Below are experts of layer 7 (counted from 0) of a mixture-of-experts language model. Rows are named router (the router's row for the expert) and show model dimensions 0-127. Each number is 200 + 30 x the weight over its row's rms, rounded and kept within 0 to 999.
Before each expert's rows: "raises" lists some tokens whose logits its average output raises strongly, later layers aside. This comes from a sample of Wikipedia text that the model never trained on.

# expert 58
raises: ").", "Q", "F", ")"
router,111,160,229,195,173,188,152,152,182,217,194,242,237,202,178,209,184,183,201,211,219,266,126,236,173,217,225,145,240,179,157,226,205,202,176,170,191,222,182,200,199,227,178,181,207,219,224,226,238,219,191,178,213,178,229,212,186,229,155,198,194,205,176,187,166,143,207,179,271,218,182,199,161,223,252,187,206,230,183,213,229,176,196,265,166,206,247,195,194,234,188,179,185,169,204,206,211,211,273,209,240,211,141,182,184,215,195,200,200,227,196,218,216,222,205,175,163,123,230,182,183,237,204,194,185,264,166,167

# expert 8
raises: "s", "id", "us"
router,162,196,161,180,184,161,162,182,191,202,157,137,211,220,159,242,186,195,222,205,254,220,182,170,205,199,274,211,233,171,173,186,167,157,165,185,175,189,181,188,272,203,283,155,204,189,228,230,199,223,194,192,220,162,243,211,241,224,234,180,239,153,187,205,161,186,179,254,212,193,191,181,162,253,255,207,172,187,192,180,207,172,156,241,225,212,216,175,176,249,162,183,172,198,128,175,220,210,218,145,175,210,195,197,199,226,160,149,189,188,210,181,216,212,211,191,243,204,249,195,218,230,170,191,222,220,223,210

# expert 10
raises: " his", "ver", " her"
router,209,183,234,179,145,158,204,203,177,177,225,177,290,214,203,233,164,195,238,197,202,177,164,237,178,236,224,191,231,190,164,226,191,222,198,208,211,104,179,244,210,249,195,223,169,216,195,243,209,175,228,180,214,192,281,194,195,191,155,148,192,191,176,202,237,185,202,188,215,172,206,208,170,291,204,188,195,250,164,256,202,183,185,223,145,264,212,183,212,188,228,208,205,194,196,209,192,238,201,149,222,219,173,194,148,218,167,135,195,213,216,180,187,237,244,199,236,185,187,202,180,191,188,185,198,219,159,175

# expert 19
raises: " and", "'", " or", " to", " ="
router,198,175,202,196,166,204,158,174,189,251,193,194,203,180,135,204,185,173,192,221,238,171,181,218,167,204,245,224,218,183,176,255,195,230,194,175,213,240,193,175,248,158,208,192,165,228,171,254,185,227,213,163,233,118,220,251,216,209,166,195,199,249,178,176,234,148,226,256,229,213,196,218,142,228,211,210,175,204,196,199,194,204,234,229,162,183,221,186,180,198,219,176,208,181,195,219,192,223,204,137,227,212,212,153,193,229,197,207,215,276,222,205,167,197,175,185,175,171,229,159,225,232,159,199,151,298,167,173

# expert 53
raises: "und", "unn", "ty", "inder", "une"
router,184,121,189,193,138,182,173,197,186,217,198,197,183,246,186,155,168,192,190,219,208,213,203,165,173,237,216,166,206,179,229,179,209,238,189,189,230,213,149,221,219,203,246,190,179,224,186,197,221,213,215,197,220,178,187,231,187,224,193,178,194,188,202,217,248,161,251,177,205,236,214,129,185,176,217,197,185,225,143,317,231,200,212,217,157,191,230,189,190,204,137,204,192,215,212,169,244,206,254,207,200,254,179,203,209,220,142,137,212,229,232,189,149,228,210,188,164,144,174,209,185,211,218,184,263,221,175,227

# expert 31
raises: ".", ",", " in", " and", " on"
router,112,198,204,156,168,165,194,212,193,231,187,225,210,192,207,217,183,189,177,236,249,182,155,173,188,247,213,221,214,213,220,247,163,195,170,166,160,217,186,219,248,182,208,197,195,221,200,223,249,173,212,197,252,171,193,195,183,234,169,215,246,209,195,159,188,155,204,198,217,210,164,189,188,210,221,204,196,234,155,248,216,217,205,238,193,213,212,208,179,193,202,190,172,177,205,90,179,232,266,176,188,229,160,186,127,253,183,227,222,222,186,233,188,190,195,182,212,175,271,148,248,223,192,181,157,179,152,211

# expert 15
raises: " himself", "ises", "ver"
router,198,187,173,185,118,184,170,156,201,180,100,212,227,138,234,230,158,151,174,247,192,223,179,131,197,203,193,204,233,166,177,252,234,200,171,188,198,243,189,211,192,213,224,180,209,244,202,220,175,209,203,181,248,193,256,258,151,259,201,185,221,191,185,207,247,187,222,188,230,191,182,220,190,227,222,156,185,214,220,222,244,223,205,228,210,255,184,163,201,192,178,169,176,156,170,184,184,223,215,142,213,226,178,179,171,240,209,194,207,225,258,179,192,219,182,163,187,186,213,152,185,233,219,185,221,189,185,175

# expert 3
raises: "re", "r", "al", "at", "i", "it"
router,201,158,213,194,171,165,190,206,180,219,166,186,202,242,211,171,171,164,220,228,235,172,195,163,211,231,215,253,225,165,236,184,174,226,208,190,183,219,182,179,216,188,237,202,172,192,170,225,239,174,211,228,195,189,170,261,250,230,142,203,196,135,169,157,169,153,210,171,259,188,159,162,240,271,212,199,191,179,200,210,213,211,198,212,190,220,220,191,191,268,191,150,177,183,183,197,263,184,267,148,219,240,198,161,154,222,161,205,229,192,238,193,159,223,216,192,159,186,204,177,266,244,183,202,191,238,204,183

# expert 35
raises: ",", "-", " |", " in"
router,196,136,186,197,202,203,173,162,177,234,162,184,176,194,237,212,192,150,239,192,227,180,125,175,168,212,238,180,201,190,213,236,164,199,188,179,211,234,195,194,225,232,204,197,149,213,178,227,199,188,220,242,251,196,211,195,189,213,155,230,242,176,193,142,206,176,193,204,246,223,184,193,135,239,240,183,183,239,165,178,189,151,161,180,239,227,167,224,158,196,187,182,189,163,227,177,198,264,198,217,226,209,169,199,164,216,203,222,243,267,210,221,227,238,202,257,248,165,257,201,209,187,196,199,265,206,134,204

# expert 60
raises: " |", ".", ",", "\n\n", " her", ":"
router,182,187,221,206,167,195,181,165,204,188,225,183,198,232,174,197,171,160,222,225,208,250,161,249,162,228,220,193,244,160,137,216,196,236,192,181,204,220,171,179,200,192,193,189,200,244,233,218,172,204,184,231,223,167,246,211,178,226,194,170,229,213,198,164,158,113,195,198,266,231,222,195,164,201,205,198,211,245,184,206,192,213,166,226,224,231,246,204,171,212,183,201,211,155,195,211,157,221,237,170,277,204,148,168,191,207,207,186,204,198,241,231,195,231,195,181,215,126,217,144,166,249,228,192,195,279,184,136

# expert 34
raises: "E", "rab", "c", "v"
router,161,141,214,165,231,213,204,204,187,163,173,194,188,205,209,208,173,142,201,261,261,168,230,236,163,211,254,203,268,183,197,226,172,197,226,159,153,148,156,205,244,168,208,216,170,189,200,198,185,170,249,219,244,219,222,198,191,238,203,132,226,216,162,179,175,156,193,227,228,256,186,189,204,209,205,146,204,193,175,218,260,189,227,197,156,202,213,184,171,221,219,198,195,159,187,165,210,198,175,163,149,219,180,174,227,270,225,142,183,190,179,194,223,259,180,191,187,208,233,173,167,206,208,205,219,244,201,212

# expert 20
raises: "-", "===", "====", "==", ")==="
router,174,190,194,208,94,205,183,239,200,188,194,193,216,188,204,187,176,201,197,213,212,230,205,227,164,187,226,154,218,189,179,206,202,225,212,156,226,160,198,146,233,221,201,240,191,276,220,194,183,187,259,172,210,202,215,210,178,220,192,205,260,89,189,180,217,162,219,254,235,213,224,183,170,252,198,161,186,196,193,190,242,176,205,194,155,210,202,160,133,185,172,194,203,177,218,120,250,214,248,166,253,247,209,191,196,210,187,173,227,206,201,207,203,217,212,151,217,209,222,178,218,230,211,181,158,177,208,190

# expert 29
raises: "u", "ug", "ul", "ur", "i"
router,218,166,186,177,192,203,192,206,179,200,190,154,208,168,194,213,183,199,210,229,218,245,146,212,175,184,229,206,238,142,177,174,179,180,201,204,181,186,177,165,213,184,249,160,196,222,228,210,221,183,208,251,246,172,196,225,145,233,217,200,210,123,212,220,183,155,203,203,212,262,182,199,203,161,230,204,71,208,169,181,203,237,182,211,210,212,241,188,180,225,223,185,182,196,172,168,239,266,198,183,203,220,203,203,193,217,159,117,214,260,248,184,206,218,204,230,242,152,207,165,182,201,212,169,240,235,208,196

# expert 46
raises: "ays", ").", "),"
router,206,177,193,201,172,165,173,201,193,211,212,202,209,146,143,209,180,177,189,192,225,211,165,184,162,164,244,169,191,151,155,221,212,179,182,176,151,149,161,241,212,225,200,199,163,193,185,229,225,220,180,196,220,146,209,197,193,201,206,209,212,144,186,238,178,192,265,244,194,240,164,173,170,183,264,180,170,255,147,197,235,206,184,226,121,207,250,199,199,202,203,206,221,189,216,198,226,179,223,253,191,232,208,189,211,214,160,169,301,253,215,171,208,233,208,165,238,182,226,182,213,240,183,171,218,200,149,216

# expert 47
raises: "ury", "ayer", "ur", "ight"
router,179,204,224,190,215,155,180,209,159,219,166,195,208,178,162,190,182,181,181,200,227,212,192,214,165,229,217,188,296,216,164,232,216,187,206,168,233,179,139,191,189,194,194,172,142,232,175,234,176,249,200,239,199,193,218,190,225,204,221,133,232,221,191,220,231,132,208,209,257,201,204,214,154,191,251,191,191,230,183,231,199,210,132,205,154,212,194,189,160,227,148,213,201,216,172,195,173,204,246,234,201,215,189,188,201,196,199,186,242,198,168,275,140,219,253,212,221,207,221,125,189,223,213,190,157,262,187,185